Experts of a small language model.
Experts: 80 experts in each of 8 layers, 64 clamped SwiGLU neurons an expert, 4 picks a token, a sigmoid router.
Training: a variant of Muon for the experts, 7186 steps.
Below are experts of layer 3 (counted from 0) of a mixture-of-experts language model. Rows are named router (the router's row for the expert), gate (a neuron's input weights, with its number), up (a neuron's input weights, with its number) and show model dimensions 0-111. Each number is 128 + 32 x the weight over its row's rms, rounded and kept within 0 to 255.
Before each expert's rows: "gets" lists some tokens that make up at least twice as much of what it gets as of all text. This comes from a sample of Wikipedia text that the model never trained on. Tokens count by the router's weight.

# expert 70
gets: "1", "2", "0", "3", "4", "5"
router [152 136 210 120 186  79 113  83 152 118 104 153  86 148  93 133 165 137 133 171  75  76 139 121  85 154 123 207 130 130 122 149 164  71 180 151 130 154 108  48 176 149  64 124 116  68 106 143 107  97 108  90 119 158 157 128  77  85 128  93 120 131  93 118  99 178 109 124 153 180 115 113 160 112  85 103 123 122 150 141 113 129 166 141  78 156 136 160 134 108  59  86 111  87 108 151 135 149 105 125 194  99 160 115  91 175 124 114 149 111 110  80]
gate0 [120  94  91  81 136 125  83 116 111 100  92 103 145 146 159 158  96 193 105 161 105 132 130 131  64 175  83 149 115 102  98 125 139 124 134 135 121 128 111 126 197 104  95  93 110 127 128 171 119 129 122 142 114 164 106 154 103 156 125 169 112 135 138 117 114 140 181 128 124 162  91 127 127 104 130 127 134 128 115  35 200  92 167 120 120 134 130 105 133 120 146  77 159  91 115 169 132  62 129 126 228 124 150 140  94 124  86 128 111 182 120  91]
up0 [152  90  98 103 209 145  74 148 133 145  64 134  94 128 141 129 132 105 108 145 161 152 147 138  98 154 144 131 132 115 126 112 137  74 147 180 112 130 118 127 150 166 165 120 129 134 126 189  87 122  82 114 131 116 168  79 139 131 112 115 130 121 150 143 149 139 124 133 104 215  79 154  83  77 137 122 143 108 119 126 167 120 173 122  99 153 134 126 121  86 133 115 134 139  92 106  99  96 120  94 106 115 114 130 125 122 105 127 123 185 139 143]
gate1 [143 135 154 135 109 126 128 188 167 113 105 146 121 152 111  47 175  94 161 181  47 101 166 181 142 201 123 105 163 204 171 133 201 127 125 122 128 128 125 114 119  91 126 116 105 104 114 162 144 107 166 122 168 158 156 199 135 110 126 129 124 134 153  63 128 155 129 125 174 159  22 104 121  87 109 121 126 120 162 166  94 134 118  94 129  38 130  97 135 119  81 105 129  93  74  72 131  75 159 185 133 129 139  99 186 110 169  99 126 138 135 110]
up1 [163 111 153 132  97 121 120 174 148 129  77 180 127 124 121 112 163 116 158 106  25 138 163 141 137 131 145 132 125 144 194 150 160 138  87 113 119 128 156 112 128  63  96  41 111 115 115 154 135 116 171 135 127 158 127 124  89 149 164 133 180 100 165 155 128 131 141 148 129 196  49 147 132  76 126 133  85 182 168 127 118 140 106 130 130  98 145 165 101 238 105 129 119 114  63  91 127  96 184 132 154 162 106  78 143 102 124 136 129 131 125  92]
gate2 [255 123 127 123 124 136 118  61 129 169 105 130 113  76 103 125 128 128 110 129 129  65 116 126 125 135 126 127 131 129 154 131 100 139 135 144  57 153 111 119  93 136 128 128 135 125  95 115 127 111 150  76 104 127 139 120  91 131 162  84 166  99 144 152 133 125 140  76 144 126 136  48 111 128 138  98 128 135 180 118 109 115 163 153  94 177 131  83 114  53 126  15 155 109  36  95 121  93 145 114 155 106 153 117 124  59 121 147 128 152 119  73]
up2 [136 128 128 114  95  58 131 131  47 104 130 132 159 107 133 125 158 103 184 154  75 155 115 167 143 136 132 120 129 107 134  48 129 128 127  43 159 157 129  98 115 113 134 130 117 161  82 116 197 123 102 125 168 129 163 120 132 108 172 100 118 115  92 125 115  66 111 144 143 116 104 141 130 116 107 166 127 123 130 151 129 158 144  83  94 171 142 132 112 127 116 132 122 130 133 166 151 171 108 123  88 207 144 146  77 120 136 118 120 126 144 167]
gate3 [184 137 138  89 145  46 167 126  97 130 136 128 134 130 131 146 147 136 136 151  94  72 127 105  62 121 133 128  94 116 138 100  98 139 105 102 128 175 123  89 126  62  72 124 130 151 110 127  83 123 116 142 199 141 138 115 147  88 152  72 139 167 113 128 177 242 125 117  82 162  59  86 120 118 178 134 125 131 165 154 153 127  90  97 133 147 130 166  69  92 100 131 175  84 142 131 117 118 158 114 102  93 131 106 116 152 114 147 157 121  95 126]
up3 [128 164 132 150 134 102 147 155 109 124 127 130 168 134 139 134 111 168 129 179 132 124 140 106  84 180 178 157 134 107 120  94  79 137  59  77 121 177  93 103  89  89  95 110  69 143  73 150 103 123  85 146 140 147 152  64 127 129 146 111 152 141 125 122 184 243 128 152 116 166  48 108 113  99 127 154 120 164 121 170 128 170 104  69  79 127 125 129 106  47  65 131 127  84 127 138 129 103 170 111 130 141 131 112 113 148 117 120 156 145 128 128]
gate4 [145 188 184 126 153 123 147 136  85 128 138 103 128 128 148 144  88 156 190  60 123 187 142 131  57 156 119 165 190 105 134 111 115 111 129 153 117 152 151 126 207 173 137  98 120 128 149 165  70  82 106 123 131 132  98 102 185 125 127 122 142 128  64 113 231 133 173 134 105 195 152 128 136 116 126 127 140  86 143  55  92 141 149 147 147 167 128 128 127  92 128 127 139 127 131 145 124 144 162 155 163 124 120 121 112 184 143  24  79  99 130 194]
up4 [ 60 168 163 102 135 106 126 112  61 129 125 128 127  98 199 130  95 195 145 102 117 180 176 127 122 111 108 137 131  95 161 142 103 106 145 111 126 132 177 119 198 166 133 129 112 111 147 135  78  92 126 139 159 153 126 105 140 128 121 109 133 132  55  84 192 137 143 138 176 238 128 138 141 100 113 110 120  62 129 113  88 159 133 124 129 130 132 123 122 124 124 140 111 126 162 173 188 139 140 158 179 142 168 153 120 190 132  45 104 148 149 194]
gate5 [123 115 134 128 122 130 122 148 126 115 101  87 155 114  90 112 143 112 144 105 121 141 160 151  84 123 130  41 143  83  72 156 209 120 202 126 187 159  69 100 139 196 139 117 121 165 195 105  71 118 158 128 102 174 126 156  83 151 123 114 133  96 110 134 135 130 178 121 131 140 140 119  93 147  93 141 125 109  87 128 127 141 132 145 138 149 130 141 128 144 121 111 105  37  68 125  87 116 132 127 131 162 134 193 114 119 190 109 135 132 126 152]
up5 [ 29 181 161 169 129 127 202 127 192  85  89 117 129 156  86 126 191 117 127  89 138 179 131 134 108  61 119 110 123 114 108 138 169  98 143 120 194 123 131 144 127 143 117  97 163 166 109 112 103  82 169 131 152 196 165 156 147 138 103 122 212 132 121 143 115 123 164 131 123 125 124 114 119 134 159 120  75 131 128 152 147 131 207 125  91 127 151 124 105 123  39 132 119  85  91 132 107 126 121 139 127 126 164 172 120 124 158 121  67 146 162 133]
gate6 [114 137 183  59  76  88 132 117 186 157  98 171 130  52 145 140 131 110 148 127 134 114 136 142  61 130 115 166  97 123 119 116 157 182 129 175 129 127  65  75 111 135 130 138 132 134 129 115 124 120 170 167  98 128 226 150 121 151 122 133  95 104 132 174 119 112 152 128 120 150 101  93 104 162  99  72 132 116 148 146 164 113 146 164 140 148 135 112 117 106 123 136  87  68 146 210 134 106 155  93 128 199 137 143 121 151 125 115 152 122 102 142]
up6 [125 132 196 105 172 104 132 130 128 123  99 141 129  70 164 128 170  74 126 129 108 158 132 166  72 176 135 137 132 148 128 132 163 155 129 222 121 189  80  49 129 143  93 131 145 129 137 165 136 106 129 122 104 135 193  99 119  41 127  98 117 165  92 134 129 142 131 117 122 133 106  81 125 157  83 109 104 108 130 126 179 113 129 126 114 116 153 107 125 122 108 129  85 121 152 122  85 120 169  50 116 193 174  67 112 102 125 125 123 101 115 130]
gate7 [136 114 174  66 133  52 172 134 157 116 133 128 119  56 130 136 142 115 127 182 118 162 148  87 192 196 131 109 126 160 124  49 113 153 125 124 108 130 126 100  97 128  45 134  83  99  88 199 121 115 102 108 194  81 151 125 121 110 107 145 113 123 127 144 109 170  97  67 112 209 116 130 152 127 113 192 180 122 152 128 121 141  64 147  70 134 133  60 126  89 119 191 174  88  60 103 139 128 149 126 157 139 118 153 159 110 127 121 100 135 149 177]
up7 [125 105 121 100 136  47 171 105 169 133 128 128 122  84 129 130 116 102 160 170 137 142 128 117 161 217 113 125 145 165 131  77 125 134 132 107 116 119 154  87 114 108  81 138  76  99  79 149 114  87 117 123 171  58 210  46 120 133  92 131 106 124 134 159 130 187  90 124 135 212 119 129 133 119 139 189 152 105 154 109 139 191  92 129  97 149 136  91 116  97 131 159 184  82 126 123 119 115 161  96 137 121 115 142 118  79 123 182 122 136 130 175]
gate8 [ 61 142 145 120 188 137  63  86 118 143 126 128  85 122 129 114 204 111 125 176 144 142  70 105 127  59 101 107 112 171 122 102 147 198 108 128 133 153  90 167 153 176 123  81 128 106 153 132 165 141 128 133  93 138 129  97 126 106 133  85 151 131 128 132 153 117  86 126 105 119 128 104 130 127 144 137  87 223 132 113 128 194 128 108 141 181 128 133  96 114 126  88 122 127 116  74 131  88 180  80 127  94 120 105  90 144 160 132 132 135  78  73]
up8 [138 185 129 211 128 180  83 132 122 131 107 115  57 114  91  90 141 108  99 134 134 157 184 109 143 102 126 112 122 142 145  97 124 121 140 128 127 145  73 125 172 162  63  96 118  71 236 112 209 107 122 142 128 176 128 152 144 100 132 129 138 182  98 125 147 101 140 115  91 154 208  74 147  91 124 141  66 177 134  70 124 197 168 127 138 157 134 110 142 130 171  60 132 128 138  75 114 111 123 158 114 103  79 129  54 161 181 127 132  93  98  40]
gate9 [161 156 137 100 155 144 128  90 189 184 143  89 133 121  55 153 129 123 129 138  90  87  94 133 128 179  78 205 106  98 115 186 154 152 120 158 119 148 136 174  97 165 114 105 139 135 150  98 129 145 127 158 221 145 108 125 111 128 125  92 131 119  92 148 125 139 126 121 169 100 112  70 111 128 127 144 137 149 149 111 177 103 185 164 145 113 137 153 128 162  60 101 175  24 110 109 128 177 127 138 213  67 188 129 116 142 130 145 115 121  71 133]
up9 [139  97 117  89 128 148 119 152 154 173 145 126 154 118   1 139 158 171 169 130 120 117  97 111 112 129 122 120 117  97 125 146 106 131  93 165 117 136 112 131 122 106 119  66 160  69 141  84 129 168 227 123 152 159 125 152 127 120 135  97 121 126  86 148 130 150 176 126 123 130 150 105  98 106 132 139 113 185 156 138 130 127 215 127 149 128 172  70 113 215  61 114 162  99 115 111 121 116 117 207 143 114 121 145 111 141 107  90 117 199  97 119]

# expert 44
gets: " | ", ".", " |  |", "inal", "13", "0"
router [148 173 163  80 190 105 115 132 158  62  98 169  95 164  57 163 120 131 129 150 116  94 135 107 116 162 137 176 135  62 162 103 188 112 161 116  97 147 147 129 191 182  94  84 154  64 131 133 141  81 129 127  80 165  97 140 123 119 152 115 124 103  80 145 104 117 112  93 140 204 114 108 145 110 129 141 114 139 155 107  85 122 199 115  68 119  98 179 153 133  56 150 150  85 120 120 124 133 132 121 181 103 159 118 135 162 140  94 179 102 105  83]
gate1 [216 131 136 105 117 157  57 126 195  72 140 125 126 116 121  77 136 120 169 154 115  84 100 138 102 118 119 128  86 138  96 152 181 120 168 120 119 146 175 131 129 150 130 114  94  42 125 158 124 160 151 240  90 138 148 133 170 169  64 119 138  97 154 141 132 123 110 149 116 129 127 105 228 107 151 148 115  98 119 165 177 139 158  86 154 131 129  87 197 101  94 144 187  98 122 115 113 112  76 112 138 120 122 175 121 114  51 123 163 132 130  69]
up1 [105 144  82 122 199 165 145 174 127 129 127 136 127 147 130 150 128 155  93 223  90 130 138 115 118  77 169 123 101 124 162 162  68 148 161  97 148 117 116  79 158 129 129 132 139 202 117 138 170 160 108 133 110  82 105 113 121 120 170 203 108 122 208 159 101 157 130 189 186 130 143 134 127 112  84 110 113  92 145  96 151 117 146  55 105 134 121 138 109 115 134 137 117 136 108 156 126 147 153 102 116 117 131 106 145  99  86 126  95 179 133 153]
gate2 [ 85 163 128  95 180 143 120 100 135 110 184 162 178 118  78 133 118  65 127 198  88 159 161 124 144 207 124 157 136 130 135 123 144  52 126 146  96 126 145 130  78 143 214 130  88 209 131 128 114 135 179 191 157 156 176 101  54 128  88  44 138 148 130 151  36 126 133 127 203 120  91 127 132 119 196 111 116 165 108 107 122 132 133 150 114 161 129 112 134 153 144 146  89  61 165 130 150 136 142   7 112 107 164 128 168 117 118 130 150 119 114 118]
up2 [127 232 132  95 141 138 136 115 138 117 189 170 145  72 124 128 132 102  97 149  85 146 101  96 165 192 125 147 146 123 137 127 122  10 142 151 128 120 128 109  80 128 172 126 146 160 135 167 146 142 185 131 154 119 151  77  82 121 113  77 131 160 128 153  80 102 159 114 190  84 124 128 128 123 179  97  51 156 112  67 115 133 130 154 117 136 136  89 125 165 117 129  91  32 136 139 134 139 162  92  95 107 131 172 134 115 129 138 156 129 133 128]
gate3 [106 145 119 131 114 140 127 169 152  72  94 229 134 138 105 128 182 131 121 122 136 116 103 108 126 104 129 213 201 126 138 130 152 128 138 133 134 140 162 148 182 131 125 149  90 123 166  85 159  97 108 151 113 148 120 148 118 159 154 125  68  92 123 127 119 141 150 132  90 156 108  56  80 127 179 170  92 100 183 132  63  82 207 135 120 140 144 128 115 162 126 136 196 129 104 162  97 102 232 161 122  78  57 138 134  39 144 115 174 137 100  68]
up3 [124 150 147 160 135 168 128 142 130  94  95 173 117 121 130 138 174 115  71 128 114 111  93 145 117 129 123 136 139 124 173 115 131 131 147 143 128 127 128 153 153 118 128 143 130 103 131 129 130 114 100 176 129 114 124 121 124 144 109 132  42  54 111 140 130 147 117 120 107 140 147  58  32 157 215 197 109 136 235 125  78 102 116 159 121 132 206 148 115 152 151  82 147 134 138 136  17 109 179 162 163 116  94 145 126  87 101 119 153 163  97 106]
gate4 [ 79 116  75  76 109 144 131 125 135 108 141 134 159  53  52 127  66 116 127 233 133 136 107 178 109 131 119 128 151 119 142 133 122 119  97  43 130 151 125 135 133 113 135 135 150  92  63 118 159 105 127 150 144 110 210 137 110 136 133  99 128 110  79 114 108 129 119 126 143 151 141 120 136 148 146 129 102 158 192 143 148 123 146 141 152 102 135 175 131 177 125 104 219 122 107 142   0 130 134 104 149 129 173  83 129 161 134 160 126 102 177 133]
up4 [ 85 105  84 107 128 152 128 151 129 133 117 132 167  80  58 127 113  56 130 212 126 140  23 156 128  92 106 126 135 124 145 158 123 131 125  49 144 116 128 183  90 146 133 123 142 116 137 121 120 111 105  78 144  86 189 142 143 124  67 115 122 111 125 129 127 147 118 120 126 137 140  99 149 188 117 145 116 185 148 138 158 126  53 156 126 134 118 165 128 148 165  97 123 132  94 125  98 125 126 124 131 124 182 128 171 159 128 163 112 125 173 166]
gate5 [143 147 111 114 149 121 128 159 120  87 141 156  92 126 126 134  97 151 198 161 137 128 153 131 104 139 131 111 174 117 142 141 137 127 131 102 110 129 147 130 107 124 136 143 148   0 134  97  70  72 150  61 114 154 194 127 114  96 124  84 124 198  99 107 158 134 175 121 132 131 118 137 128 134 117  65 140 112 130 126  48 150 126 131 147 216  97 136 105 204 106 151 116 103 105   3 210 136 158 142 189 134 151 142 150 118 143 123 122 148  54 123]
up5 [125  88 136 124 136 118 107  75 148 169 110  74 138 105 145 133 138  80  87 115 130 130 113 127 135 128 152 197  93 146 114 111  85 116 148 142 143 132 124 148 148 147 131 117  86 233 105 150 155 197 104 135 173  49 111 140 134 163 143 184 164  54 224 137  67 147  39 130 110 141 171 126 145 139 133 191 134 155 127 133 188  77 105  82  75 118 131 102 142 101 132 124 156 144 167 234  94 125 116 144  78 113 119 135 130 140 125 142 134  96 173 120]
gate6 [167 158 224 127 121  91 128  97 154 137 130  91 118 139 151 155  97 132 143 172 162 161 115 200 121 225 161 126  83 124 118  91 155 118 129 131 127  73 113 114 137 130 133 120 127  59 127  79  93 134 133 131 123 101  91 138 180 154  75 113 146  87  59 124 136 121 145 153 133 154 140 127 137 162 140 119 123 145 169 146 114 128 137 127 130 138 162 129  71 116 153 121 156 130 169 163 126 141 127 138 128 116 160 135 140 109  75  86  67 126  96 126]
up6 [123 132 134 135 128 120 126 111 120 146 129  89 113 146 124 130  78 112 160 106 151 170  88 147 124 224 180 127  91 119 129  87 158  73 134 137 123 116  91 130 149 127 140 115 118 107 130 120  75 134 157 124 139 111  87 130 182 138  85 114 134 121  23 127 137 131 168 132 126 129 132 123 185 198 130 115  73 129 153 134 109 172 126 119  96 143 147 128 132  74 108 149 131 148 198 160 115 150 142 140 139 104 218 164 130 113 119  64  29 128  78 121]
gate7 [123 138 164  61 155 152 111  40 115 125 116 185 169  73 118 100 155 112 128 172 135 140 177 124 109 194 153 128  70 149 131 115  99 173 141  95 210 143 124 156 105  26 143 127 127 177 151  97 132  94  88 150 145 133 126  87 158 118 121 141 127  89 106 126 162 137 152 138 188 120 150 157 109 119 152  71 129  50 155 141 124 132  99 148 115 124 182 134 133 115  95 241 125  93 138 201 130 101 100 118 130 200 138  81 151 114 103 105 128 146 158 124]
up7 [123 110 144  88 161 126 150  59 143 122 115 123 142 101 110 129 168 155 121 163 161 190 133 112  99 167 185 160  64 171 124 110  50 167 134  57 204 138 115 128 129   0 126 188 145 110 173 104 142 111 132 157 142 144 116 135 142  78 151 160 141 137 122  77 134 128 131 155 128 127 126 132 134 128 159 138 131  99 131 145 124 102 127 163  99 127 122 139 150 122 119 255 161 108  95 163 124 125  80 130 139 151 126  74 137 105 133 109 125 142 136 141]
gate8 [201 122 131 123  38 160 138 140 127 104 121  80 137 133  77 121 167 137 130 122 130  87 130  87 150 123 138 140 136  97 114 111  86 115 137 132 107 160 165 140 153 109 104  78 203 144  97 162 134 121 195 111 132 133 125  83  85 177 123 130 187 122 117 154  60 103 120 116 177 115 172 125 102  87 113 171 126 120  90  90 131 130 136  84 114 165 119 122 133 107 135 106 127 115 109 122 124 125  98 206 123 137 125 125 147 125 132  98 152 186 170 102]
up8 [156 143 130 129  79 172 149 137 140 118 125 112 135 128  62 101 181 121 115  94 128  85 166 109 176 141 139 146 122 126 107 152  98  77 126 138 113 165 152 136 115 111 124  85 153 197 106 139 128 114 184 111 147 133 158 111  73 153 120 128 186  53  93 149  92  51 135 121 171 126 128 158 127 129 122 116 158 115 112 123 162 124 176 129 138 210 125 112 113 123 128 120  79 111 123 134 134 140 122 129 128 136 131 130 162 121 149  91 129 157 182  91]
gate9 [129 149 228 105 115  82 139 147 145 130 109 141 125 127 166 171 145  81 115  96 128 174 127 126  97 148 225 135 136 135 193  73 136 144 127  98 125 133  71  78 164 160 162 135 127  86 105 168 134 123 156 126 127 142 109 126 146  78 118  97 204 128 128 132 137 124 126 130  62 155  63 130 134 103 147 130 117 164 129 143 109 160 140 129  89 163 121 128 137 152 127 157 125 112 145 206 114 138 162 128 114 183 127 128 160 113 121 126 117 119 148 155]
up9 [134 128 241 127 128  83 112 106 209 159 111 142 125 144 163 131 167  86 124  92 172 255 156 124 123 136 193 133 123 141 169 113 149 138 129 118 111 121 116  92 162 136 126 153 159 114 115 164 139 126 136 102 126 127 124 144 165  74 122 124 168 145 135 120 130 108 125 127  72 150  78 118 163 114 194 130 108 132 172 154 129 173 125 185  76 153 128 124 125 122  75 145 120 125 106 177 121 166 154 153  94 168 131 132 145 114 128 127 140 107 125 210]
gate10 [118 138 132 129 111  94 137 173 115  44 154 102  90 144 143 122 124 134 149 161 117  84 130 103 120 129 134  94 171 117 127 137 125 127 182  72  93 125 186 116 137 148 116 111 123 231 201 159 126 102  92 146 113 114 110 117  68 208 134 140 136 163 150 105 131 118 111  93 158 165 185 161 149 117 144  94 104 131 114 157 119 143 152  91 128 129  30  73 128 109 144 255 100  64 128 135 101 139 100 103 163 143  98 127 114 113 167 107 151 124  86 100]
up10 [114 147 146 113 126  77 124 132 138 123 115 126  81 135 155 131 213 134 140 136 137 158 170 126 124 116 165 134 149 116 121 166 111 105 133 105 105 107 164 164 113 125 113 123 162 217 157 153 119 137 120 169 130 131 100  41 118 133 128 174 119 163 127 146 125  98 155  96 133 127 194 146 129 126 114 129  90 140 109 124 140 203 135  52 133 139  82 102 125 122 139 136 143 137 125 128 103 134 100 145 157 128 137 207  78 129 170 130 150 152 118  42]

# expert 26
gets: " in", "ly", " also", "ish", " to", "an"
router [150 141 142  85 144 134  65  89 159  70 111 133 159 153 129 110 104 139 122 162  80 108 154 199 103 187 112 168 143 128 106 100 142  55 207 137 111 187 101  61 143 161 135  67 122 148  99 126 143  44  92  85 107 200 110 179  94 131 125 125 169 129 100 106 124 103 107 126 137 145 139  98 144  65 110 104 122 165 174 103  97 116 157 109  81 123 111 136 152 134 143  86 103 121 118 166 114 163 122 120 155 107 116 122 126 138  77 110 129 125  97 132]
gate0 [133 137 165 120 111  76 122 140 130 130 151 135 136  87 131 121 139 146  91  91 222 221 117 171  92 121 179 217 167 143 129 134  65 114 181 143 128 112 109 176  88 190 120 119 145 119 144 124 135  72 128 128 136 225 129 129 106 131 117 109  88 107 153  84 130 179 124 118 127 107 117 166 128 119 173 126 171 125 106 119 113 136  88  98  55 128 123 107 120 162 124 171 109  95 109 112 195 153 122 172 134 106 123 127 177 126 127 166 128 108 154 101]
up0 [136 181 132 114 145 115 100 130 122 153 129  96 174  97 127 114 105 199 132  76 205 167  87 208  30  84 134 152 127 168 122 129  61 129 136 120 113 102  88 145  86 201 107  77 134  89 108 218 130  79 130 160 127 140 165 135 118 104 128  48 109  88 134  90 123 166 139 131 127 135  86 157 102 128 134 149 188 131 105 128 120 141 129  84  90 129 124 103 137 106 119 126 141  79 132 128 183 201 128 139 155 106 147  62 170 153 119 145 113 112 149 128]
gate1 [196 142 135 129 110 130 107 103 151  92 106 145 137 153 143  51 133 155 141 172 136 136 149  78 158 205 175 126 130 136 128 143 164 117 121 147 164  79  80 128 128  64  50 120 127 165 118 127 127 127 183 104 172 134 120 200 120 136 141 121 148 143 132 112 130 115  83  50 106 120 127 112 161  71 138 170 157  83 115 112 171 107 132 117 133 109 119 126 138  93 142 130 129 141 178 132  89  91 161 126 128 174 100 152 114 125  88  92 129  82 135 150]
up1 [191 162 122 134 104 115 140  81  93 100 114 152  93  83 170  92 109 116 162 208 187 214  52 111 145 145 146 125 128 148 129 132 160 113 130 136 165 114 110 142 129 126  26  87 128 129 161 129 173 120 151  40  82 141 122 123 162 113 161  91 135 167 126 112 130  87  41 143 158 125 105  84 129  95  96 121 124 164 129 122 107 210 132 147 130 138 142 149 128  75 161 101 121 120 129 159  54 156 133 104 113 129  90 176 124 140 151 128 123 155 137  78]
gate2 [ 57 129 121 111 119 134 138 135 108  76 136 185 127 137 129  67 119 107 137 126 125 142 129 136 137 182 130  74 217 116  55  86 140 159 184  78 128  78 129 117 147 103 124  90 169 155 192 138 128 107 166 129 108 152 122 127 106 122 109 127  84  57 165 110 128 125 138 106 132 137 134 133 143 138 120  96 128 112 102 106 136 191 146 111 160 118 126 148 156 117 116 128 127 117  83 154 125 130 185  69  82 212 151  89 121 155  86 107 127 102  74 104]
up2 [ 94 160  60 128 149 130 144 116 117  29 140 111 130 200 138 128 169  85  75 171 128 105 125 164 118 137 146 156 181 203 127  12  92 104 129 175  40  60 109 146 127 102 145 129 144  92 184  93 132  68 157  91  77 130  90 137  92 153 122 112 142  86 129 144 128 111 122 111 142 134 112 124 174 130 121 138 119  67 115 109 137 114 119 124  88  70  93 128 188  88 127 120 150 102 132 180  87 149 126 135  84 117 112 139 135 147 102  74 131 108 123 137]
gate3 [159 147 124  95 133 134 123  91 172 194 150  37 209 128 233 209 117 210 118 155 164 129  88 190  75  94  72 139 162 130 162 120 130  66 135 135  67 138 117 118 129 159 171 175  93 114 116 129 170  85 116 132 124 156 123 112 123 127 120 147 111 154 129  94 126 130 129  13 152 141  89 127 114 132  90 182 127 127 158 116 134 129 129 129  74 160  51 120 140 121 161 131  81 129 153 122 135 124 138 161 133 147 161  87 161 182 169 131 111 102  89 165]
up3 [222 163 136 102 109 112 154 130 120 127 134 132 216 154 127 162 109 141 131 142 160  84 128 153 105 121 109 137 151 128 173 114 115  57 170 145  77 197 100  79  71 125 117 142 118 139 105 132 109 160 116 135 250 130  28 128 127 111 115 165 149 139 128  81  83 102  65 118 154 137 118 147 104 141 130 122 118 178 161 143 124 114 118 110 141 138 130 108 183 150 150 128 123  91 124 151 158 120  98 124 148 211 136 116 157 145 147 122 119  79 118 116]
gate4 [229 122 129 105 128 150  92 136 207  42 188 171 142 128 127 165 125 128  99 114 120 107 129 116 150 184 103 127 126 117  31 146  90 102 176 105 116  94 124  97 148  98  94 115 114 145 122 116 103 114 126 145 128 156 133 149 119 147 162 131 120 129 182  86  80  96 129 123 131 124 186 128 128 110 125 134 138 125 146  95 133  97 127  94 180 131 135 122 204 108 123 128  63 140  90 161 128 112 113 167 128 140 182 114 154  61 142  71 110  73 128 117]
up4 [147 142 137  78 189 119 116 142 124 118 135 122 126 121 172 129 122 227 120 116 175 128 141 154 140 130 133 175 124  75  83 104 120 124 140  92 138 122 177  85 191 134 125 189  89 191  97 127 126 127  86 175  62 114 172 176 125 191 135 166 134 121 128 125 103 129 117  70 142 132 140 186 103  59 164 147  72 131 128 129 128 134 151 127 129 130 125 140 139 121 126 120  95 156 114 143 128 159 120 130 115 141  93 134 117 137 109 117  77  76 155 151]
gate5 [131 105 147 130 137 121 179 133 122 130 134 133 136 115 133  85 151  50 126 115 147 121 249 119 112 165 118 113 169 112  68 129 114 112 155 119 136 104 124 146 117 216 112  86 134 163  93 126 127 175 182 107 126 200 122 157 113 123 141 119 210 149 109 129 150 101  89 123 159 154 125 132 112 144 124 113 216 163 193  97 178  96 206 126  89 134 108 129 126 129 119 138 153 128 119 144 144 131 156 197 172 136 128 162 138 158 135 125 129 126 166  90]
up5 [130 133 193 134  92 118 167 155 127 124 128 136 129 164 130 110 128 107  87 136 168 128 162 151 128 128 129 117 128  94 132 134 131 113 167 128  87 104 169 128 119 187 103 105  66 163 123 140 132 131 135 133 150 164 122 142 127 134 128 114 166  68 116 141 127 114  65 123 109 137 111 107 150 133  96 124 149 182 191  93 180 151 197 114  98 130 127 132 133 179 119  35 126 167 134 128 130  73 148 138 147 116  88 163 167 162 166 148 110 117 199  65]
gate6 [119 106 149 157  52 128  96 185  85 126 112 157 139 132  51 162 123  94 129 139  87 130 100 169 136 123 144 137 146 119 104  75 127  97 125 108 120 131 127 111 122 213 120 152 152 166 130 156 154 113 130 129 136 170 126 186  61 163 157  81 100 175  51  60 172 135 135 175 125 124 136 130 111  92 126 104 134 128 160 132 190 130 171 135  98  95  66 151 138 144 128 125  54 115 145 123 104 122 127 113 151 186 129 164  89 122 128  80 127  67 113 107]
up6 [ 66 151 131 128 100 123 142 142 151 131 146 144 181 124 158 135  87 147 109 105 135 185 154 120 113 124 105  77  97 113 135  60 126 121 115 123  95 118 159 125 102 127 131 165 134  78  50 129 129 140 148 127 114  68  70 124  98 136  98 128 195  59 173 202  11 115 155 111  89 151  91 132 127 142  73 126 142 180 120 119  48 124 124 174 153 151 141 118 112 200 129 112 163 219 101  91 143 137 132 129 115  87 124 117 168 112 128 168  93 134 189 166]
gate7 [128 128 135 109 134 130 147 136  69 129  60 100 115 109  70 122 101 162 124 104 106 110  91 172 143 176 124 146 100 100 138 135 140  93 140 124  55 198 127  85 112 140 162 149 130 129 124 131 116 113 113 128  86 150 104 128 126 174  66 137 117 105 114  47 129 110 128 127 167 145 148  66 164 190 167 127 175 132 110 124   3 116 118  69  90 124 180 136 141 137 157 126 126 165 128 144 141 131 102 137 131 119 112 129 162 129  99 129  44 120 113 149]
up7 [128  69 127 100 123 131 128 151 128 140  66 118 122 138  85 111  93 125 144 104  82  67 154 154 123 140 124 133 124 118 156 111 183 124 108 128  88 163 146 127 166 156 173 141 160 129  64 128 103  91  86 125  49 163 151 128 131 191 111 169 114  91 102 148 126 114 148  41 156 131 132  77 206 107 134 133 165 128 130 123 133 114 207 110 122  99 223 125 116 133 153 128  64 128 140 143  90 110 154 159 123 106 158 145 149 125 125  73  55 117  80 134]
gate8 [146 172 138 129 143 134  81  82 112 119 136  72 139 128 164 187 136 181 129 154  69 117 170 179 132 127 131 144 102 116 132  73 115  82 101 133 130 207  56 142 101 166 125  79 121  90 131 205 168 128  93 138 125 127 183 129 129 138 120 108 124 142 191 211 193 100  73 128 142 128  57 157 106 119  27 190 159 129 165 134 105 123 138  99 155  77 146 102  99 113 148  98  89 108 189  38  86 202 130 119 120 154 141 160 135 143 164  57 134 137  78 127]
up8 [155 157 141 133 128 141 110  65 192 142 124  55 141 181 168 194 146 189 158 124  53  92 152 114 129 116 127 123 146 166 170 156 102  87  99 184 107 186  73 129 156 163 154  86 166  57 129 158  91  43 100 169 127 157 128 173 157 121 138  67 143 130 131 128 118 162 112 160 161 115 107 131 131  66 107 115 168 110 152 170 202 110 128 118 125 127 125 128 145 128 167 123 133 104 187  81 108 163 107  60 128 197 129  81 121 149 140 115 154 105 116 156]
gate9 [168 118 116  90 109 159 141 114  91 127 131 152 115 148 135  84  98 148 118 132 128 193 121 123 122 154 153 101  53 133 107 128 114  99 238 107  87 111  93 105 124 144 106  88 128 161 147  20 129 152 142 127 127  96 135 133 129 164 136 129 151 137 167 123  91 141 132  55 128 167  78  81 188  81 145  88 135 161 116 138 127 138 145 124 127 113 129 147 132  89 128 136 130 126 128 163 127 156 145  66 155 162 130 115 116 146 182  39 120 140 121  70]
up9 [ 99 113 115 100  76 124 122  77 101  93  81  58 127 144 128  65  72 129 115 110 110 113 137 122 137 127 158  93 126 116 133 138 173 143 233 140  95 153  82 106  88 129 129 131 164 139 202 103 139  89 174 114 181  87 120 127  72 102 112 141 130 119 163 133 127 121 126 109  75 134 148 106 194  88 146 146 105 168 133 169 155 129 125  84 150 108  93 145 146  95 133 135 115 107 121 173 155 126 171  59 180 147 122 112  84 197 145 133 137 161 106  95]